Below are experts of layer 4 (counted from 0) of a mixture-of-experts language model. Rows are named router (the router's row for the expert), gate (a neuron's input weights, with its number), up (a neuron's input weights, with its number), down (a neuron's output weights, with its number) and show model dimensions 80-159. Each number is 128 + 24 x the weight over its row's rms, rounded and kept within 0 to 255.
Before each expert's rows: "comes after" lists some tokens at least twice as common just before its tokens as in all text; "comes before" lists some tokens at least twice as common just after its tokens as in all text. This comes from a sample of Wikipedia text that the model never trained on. Tokens count by the router's weight.

# expert 4
comes after: "\n", " |", ".", ")", "==", " ="
comes before: "\n", "1", "2", "-", "|", " The"
router [130 154 126 112 127 105 140 122  94 129 140 107 147 140 150 141  90 117 106 111 107 101 123 100 148 127 150 147 145 140 117  79 149 106 151 136 124 133 146 116 173 158 120 125 100 147 115 135  94 154 131 161 168 144 141  84  80 117 122 122 154 147  89  88  54 102 176 115 140 143 150 162 151 119  94 175 125  99 140 171]
gate0 [168 150  85 111 118 105 109 110 115  97 176 147 111 114 119 122 137 173 144 149 114 122 132 154  97 111 148 125 135 137 144 149 135 123  90 188 124 166 134 140 129 143 150  97 157 162 110  96 127 196 135 160 148 109 123 103 135 107 146 134  85 138 147 111 109 133 146 128 119 132 130 107 154 149 111 149 147 105 129 118]
up0 [149 111  99 130 134  78 128 175 134 120 165 141 127  99 153 101 125 163 138 179  85 154 141 138 131  94 120 139 135 130  74 138 143 135 114 145 150 108 133 118 161 141 164  99 150 141 133 128 109 130 100 148 141 114 143  95 148 119  76 139 121 112 107 149 116 160 127 163 132 116 171 122 134 180 109 155 103 115 154 103]
down0 [ 96  79 103  97 171 179 140 107 137 159 133 141 144 149 118 154 108 139 151 145 149 117 151 118 140 150 164 148 149 101 140 115 142 121 131 109 127 145 138 128 157 135  98 105  90 139 127 171 137  91 134 163  93 157 158  96 116 169 152 105 107  95 143 127  73 132 149 143 142 124 115 114  83 144 148 133 124 126 151 149]
gate1 [144 161 129 131 149  84 140  99 132 129 142 131 134 146  99 126  82 146 141 107 123 104 129 111  81 119 141  89  89 134 125 130 122 117 113 137  85 160 144 108  85  91 138 120 142 116 132 117 119 131 148 133 154 111 110 143 115 131 109  84 142 119 105 108 125  75 114  96 117 128 122 137  91 122 127 142 123  98 139 123]
up1 [144 122 153 144 113  93 169 117 152 169 153 132 124 131 114 123 112 173 125 115 170 133 123 153 156 153 158 125 144 143  90 106 132 132 109 116 139 132 124  97 109 150 129 135 121 111 136  69 130 105 141 102  90 142  82 160 133 129  96 112 116 135 168 117 131  89 144  98 153 154 107 141 115 136  95 151  80  56 127 120]
down1 [129 162 113 122 139 133  80 150 171 142 144 128 106  86 133  92 123 139 131 137 159 116 144 122 160  96 108 151  86 138 134 140 101 149  96 132 140 157 140 146  66 110  99 130 128 158 180 148 156 139 167 177 123  92 143 117 146 119  94 158 124  94 117  96 173 182 127 129 117 146 145 118 139 129 137 120 153 132 138 103]
gate2 [118  75 158 133 126 141 133 137 161 177 134 105 130 118 119 179 120 124  83  81 121 131 136 170 152 156 158 123 175 106 132  92 151 104 108 100 124 104 147 168 120 135 167  72 117 137 109 133 138  93  88 110 152 102 111 133 168 144  86 129 136 153 147 120 140 131 163  99 138 126 155 109 106 129 146 118 145 156 132 139]
up2 [145 106 131 129 132 145 126 104 119 169 142 135 126 133 140 156 124 117 110 115 174 103  79 194 185  93 125 115 124 144 125 141  99 131 140 133 116 109 118 144 123 129 183 110 117 120 107 133 153 144 149 115 127 105  80 123 106 106 119  80 142 151 132  91 150 125 131 122 117 119 129 134 105 113 115  84 147 147 131  95]
down2 [104 122 100 160  84 161 106 124 162 117 114 125 126 141 188 119 109 129 148 111 131 141 146 147 144 113 118 134  88 127 145 107 157 148 132 107 154 139 116 145 113 134 134 146 144 113 128  99 103 181 118 116 128 135 111 114 106 128 186 137 105 126 136 211 163  91 108 143  83 113 102 136 153 170 109 101 102 139 107 138]
gate3 [126 149 114 129 123  69 154 128 167  97 144 136 132 156  83  99 124  85 135 144 114  82 116 109 129 146 114 112 102 135 126 147 103 166 168 132 102 128 141 130 125 144 152 135 148 148 133 117 128 112 114 141 150  64 172 109 128 111 111  98 112 137 154 126 114 132 173 110  99 107 106 132 163 116 128 135 167 124 132  96]
up3 [115 110 110 101 121  84 185 148 153 114 157 120 134 155 134 201 118 128 142 123 156 106 175 117 123 151 134  83 127 120  97 152 146  98 184 148 155 121 113 137 168 125 148 118 145 179 108 114 162  95 115 116 123 102  96 145 156 106 141 146  92 122 165  79 118 162 167 140 155 159  77 129 174 103 178 132 120 171 129 150]
down3 [115 139 127 117 167 107 147 112  87 113 181 131 161 112 157 139 115 141 102 105 136 132 118 113 123 105 160 134  94 118 113  87 117 176 158 143 115 153 144 141  78 142 145 138 143 145 161 118 109 140 119 119 113 105 138 145 165 124 151 137 165 188 151 146 140 163 134 100 155  97 168 132 109 110 156 103 122 115 107 136]
gate4 [100 144  88  89 149  79 148 116 166 145 154  95  87 153 102 135 113 146 137 122 119 170 119 132 115  93 118 129 179 163  92  95 116 149 106 122 112 107 101 119 151 192 164 134  54 158 141 134 140 128 135 144 134 116 119  98 136 133 122 168 110 101 180 124 113 122 121 146 124 135 175 121 152  84 163 105 119 130  84 121]
up4 [102 143 118 112 175 118 120 138 177 134 135 106 120 108 145 147 137 164  99 114 120 153 112 147 143 129 109 100 153 141 110 110 120 116  75 142 102 112 129  99 141 173 110  95 107 135 134 148 124 125 144 152 116 104 128 123 100 110 132 162 136 120 122 136  72 138 107  98 121 147 155 162  90 135 159 102  63 135 131 102]
down4 [134 143 121 149 134  80 112 121 106 138 125 113 117 106 138 159 109 139 106 149 124 133 162 102 120 117 117  87 159 125 145 138  90  58 109 102 145 132 156 139 102 133 156 144 145 117 159 131 122 107 140  64 128 167 139 131 126 137 145 133 136 124 146 116 146  73 131 136 115 133 136 172 127 124  73 104 101 107 164  98]
gate5 [164 127 109 151 112 142 127 137 121 131 203 173 133 114 141 117 160 119 171 150 124 125 143 115 145 131 128 120 132 142 128 140 140 103 117 127 155 126  90 156 125 132 124 102 152 136 164 133 122 150 121 140 122 151 137  74 136 100  66 121 152 136 142  69 147  92 106 125 116 138 185 120 167 132  89 120 106 136 154 138]
up5 [104 116 118 145 131 145 111 122 134 160  92 150 114 141  80 127 102  98  92 130 152 100 128 128 104 141 128 129 170  85 147 131 140 139 170 106 110 109 145  96 154 146 149 147  69  99  68 133 121  92 121 124 135 108 136 162 142 145 182 165  87 122 104 137 127 157 148  95 102 149 134 137 106 110 138 100 106 171 143 136]
down5 [119 105 113  89 133  72 162 111  96 145 118 149 103 128 129 110  99 136 154 135  90 103 144 147 110 137 129 140 104 137 156 113 155 127 116 116 136  59  60 121  92 115 118  88 127 104 149 144  54 116 113 127 124 144 105 129 101 103 122 110 162 132 158  99 103 149 161  78 153  99 144 146 130 131  88 131 100 140 117 126]
gate6 [116 168 115 125 138  95 125  96 127 123 134  92  78 137 101 168 108 152 147 104 143 128 151 137 105 135 154 166 116 136 117 129 103 129 179 112  96 137 127 140 149 185 141 140 110  99 157 126 114 121  95 163  96 104 165 111  76  96  97 130  65 115 143 109  98 149 145 167 168 132 116 152 116 164 127 169 130 148 181  96]
up6 [128 114 194 160 135 106 127 122 134 107 131 117 162 126 117 133 105 143 114 135 161 124 127 111 107 146 168 166 124 107 161 112 107 113 151 132 143 186 123 145 142 116  99 135 134 156 130 121 100  99 130 152 155 165 159 125 118  76 118 100 148 123 131 116 125 148 114 155 103 144 139 177 108 170 150 119 105 134 144 113]
down6 [149 153 130 179 127 125 123 148 176 140 137 142 144 121 119 129 116 134 116 122 142 126 178  80 112 134 129 113 124 142 130 148 126 181 118 110 141  81 121 115  81 168 120 100 128 154 154 130 114  97  99 132 139 108 122 163 130 121 112 116  83 110 140  89 130 125 111 147  99 145 103 112 170 145 141 154 122 153 170 130]
gate7 [171  53  94 110 153 163 117 151 135 125 104 141 125 122 147 121  80 139 146 118 117 135 107 128 130 118 150 156  79 141 111 138 136  68 110 139  98 134 164 121 158 119 157 117 126 133 113 140 104 181 137 158 130 187 154  92 106 162 143  81 184 167 118  79 154  84 129 123 141 113 101 136 123 121 159 137 128 144 145 153]
up7 [164  93 108 118  87 150 146 150 161 124 128 159 132  90 147 125 121 147 152 132 139  97 125 157 154 140 105 168 140 138 149 160 124 151  94 113 100 110 106 143 125 139  96 114  80 116 157 145 120 165 149 180  94 161 141 136 145 158 162 102 147 143 132 144 131  92 148 139  89 116 117 107  74 135 153 123 122 113 108 129]
down7 [159 159 124  99 153 131 116 149 133 149 112 134 148  98 153 173 178 139 126 113 115  78 116  99 173 167 176 132 173 146 149 126 149 112 148 140 162 160 143  84 117 111  96 152 126 111 163 142 103 108  86 108 169 154 147 109 134 144 154 112 103 128 156 134 139 119 131 102 113  95 116 142 146 106 100 113  83 102 120 152]
gate8 [142 140 155 153 187  74 149 112 115 148 103 120 120 161 111 109 113 132 178 156  92 146 152 138 100 136 103 117 106 196 138  58 115 162 120 154 130 147 159 134 136 110 140 126 110 104 102 152 102 148 133 108 171 110 147 122  83  99 121 141 128 148 148 138  90 120 124  90 104 164 122  95 119 149 142 181  90 161 175  92]
up8 [ 93 139 123 160 116 172 135 143 127 144 135 177 134 141 123 130 148 141 139 130 110 121  97 156 103 116 123 109 169 103 118 148 145 119 118 148 155 122 132 104 102 110 113 105 149 149 175 114 145 121  89 169 151 102 142  77 158 101 121  83 138 138 138 133 159 145 124 118 143 101 104 154 150 140 151 118 106  64 127 158]
down8 [113 102  96 116 129 145 122 161 117 112 133 132 149  86  96  76 122 180 117 139 132  97 136  73 187 148 108 102 119 171 104 115 132  79 123 123 126 105 120  90 150 171 123 135 109 137 132 108  97 138 147 127 139 127  95 105 125 136 137  98 156 137 127 113 129 125 144 143 115 107 142 121 164  88 114 139 101 122 137 145]
gate9 [111 130 118  71 138 157 108 117 148  73 141 100 134 137 122 141 127 155 118 138  99 123 108 139 182 144 130  94 125  93 129 111 111 129 146 104 100 147 142 157 108 159 172 161 135  99 114 103 168 155  51 143 151 109  62  72  88 127 136 109 161 136  99 120 134 130 139 101 130 153 147 143 162 112 123 141 130 136 123 121]
up9 [100 112 128 119 146 176 129 120 202 108 136  96 102 105 160 136 139 156 109 160 123 137 108 144 161 128  95 142 105 104 146 103 140 113 166 135 150 135 145 111 100 137  99 138 113 109 147 130 124 124  96 106 124 101  80  89  75 139  85 128 152 111 105 101 117 127 100  85  96 121  98 155 141 138 127 137 137 122 112 176]
down9 [104 143 157 152 128 159 121 141 186 126 161 135 123 110 158 104  83 102 131 172 160 117 186  73 190 177 109 133  95 131 115 111 128 112 117 125 108 147  94 121 118 137  98 124 122 106 151 119 149 112  93 122 165 101 142 186 133 144 116 149 124 129 132  95 150 156 160 139 160 136 126 132  81 125 140 110 102 111 142 131]
gate10 [135 135 137 124 167 143 157 134 157 131 131 108 145 196 130 103 124 124 118 146 127 105 127 141 129 108  87 157 147 129 131 136 110 121 125 111 119 122 105 213 113 120 136 119 116 132 156 135 131 135 111 129 122 119 123  96 155 113 113  78 155 157 140 108 101 124 141 163 124 124 153 140 143 154  91 135 136 158 119 140]
up10 [115 158 139 134  98 105 149 126 115 149 142 167 109 127 167 125 185 143 133 128 112 143 102 146  95 141 167 155 113 118 116 127 152 166 112 180 139 125 152 116 115 131  90 122 112 131 101 129 127 149 186 135  78  91 109 117  67 179 125 129 134  92 177 156 150 110 120 125 140 135 155 132 127 125 145  90 107 137 150 162]
down10 [120  95 147 117 122  98 150 149 149 141 148 127 125 148 102  96  90 136 108 132 107 161 124 106 125 110 101  74 150 127 124 142  87 119 126 135 117 158 135 146 111 107 144 154 120 115  91 115 149 107  89 103 152 120  83 158 176 112 116 107 138 157 127 124 137 147 148 170 141 127 112 126 117 111 150 140 178 165 170 125]
gate11 [126 108  95  84 102 104 133 145 137 106 135 157 136 136 157 107 151 125 127 102 140 119 100 116 164 144 142  92 100 137 132 116 124  95 161 141 123  77 157 101 143 131 119 123 170 136 108 104 126 123 135 136 138 112 125 115  53 140  90 138 147 113 117 109 171  90 171 108 117 107 146 112 107 118 146 120 107 123 108 117]
up11 [153 143 158 194 150 119 121 104  88 147 156 127 147 136 128  77 149  68 105 149 122 127 140 102  93 164 128 163 141 158 140 148 109 154 157 102 163 142 109  74  95 149 125 125  73  96 132 112 133 116 149 135 112 122 126 145 157 135 171 116 127 152  94 178 122 132 149 138 172 142 130 140 107  82 156  95 125 137 137 172]
down11 [ 97 126 109 104 136 139 111 116 140 146 168 144 109 161 101 128 141 151 153 136 160 129 120  90 123 135 134 141 140 106 112 158 115  93 114 133 124 116 135 121 141 128 139 162 133 133 150 124 113  89 139  91 113 126 138 120 143 151  98 153  95 139 138  65  96  96 104 147  84 123 131 111 152 155 107  87  83 120 131 102]
gate12 [147 123 141 145 127 116 162 121 143 126 130 135 149 159 124 159 146 146 115 117 135 140 116 126 153 140 167 150 103 163 107 137 110  93 169 119 138 167 147 118 169 125 101 137  88 124 104 127 107 114 120 129 155 126 146 155 108 173  82 108  76 139  95  89 125  96 173  76 138 133  98 142 105 102 140 139  97 146 143 131]
up12 [116  95 116 103 134 117 155 140 138 113 123 132 103 129 150 120  96 128 145 121 144 145  62  78 155  89 171 139 102 182 127 116 125 153 134 134 127 139 109 125 175 148 131 122  91 135 105 112 117 133  93 138 130 113 124 142 140 152  90 137 101 107  98 121 154 119 143  89 123 138 135 115 110 112 156 125 151 169 159 117]
down12 [ 86 100 155 139 113 133 115 134 134 128 133 134  87 112 150 125 103 115 106 125 146 141 155 155 142 145 143 119 186 118 142  79 120 105 110 110 144 162 161 152 146 153 131 129 143 129 157 101 172 103 155 108 109 156 152 124 115  89  96 142 127 130 170 113 106 184 101 141 112 136  86 114  78 128 135 132 141 155 148 135]
gate13 [128 106 176 137 132  82 104 121 141  94 139 151 125 122 128 120 115 112 123 124 118 112  95 130 106  74 126 139 120 120 121 130  81 136 108 150  73 143 132 145 181 144 180 138 118 106 182  67 123 150  58 118 102 117  68 182 157 128 123 140 126 116 121 113  82 142 110 147 153 132  89 122 171 138 169 154 164 135 151 103]
up13 [105 109 141 112 158 144 105 142 175 149 111 132 139 145 156 116 128 154 108 135 115 132 173  92 110 151 100 106 198 132 118 145 172 153 117 119 142 167  86 112 151 112 131 112  89 111 120 124 129  85 153  85 133 108 103 118 101 141 122 115 147  85 110 154 134  80 124 127 129 146 148 159 104  93  86 121  91 108 118 112]
down13 [156 142 129 114  80 102 130 112 151 158 172 138 121 116  97 132 105 138 150 126 110  95 110 170 128 156 166 111 129 152 144 160 181 175 171 123 142 134 128 128  99  99 104 144 123 128 101 113 155 155 117 132 200 171 109 118 115 109 122 134 112 153 129  86 135 110 143 124 168 110 102 153 138 158 121 146 150 139 133 160]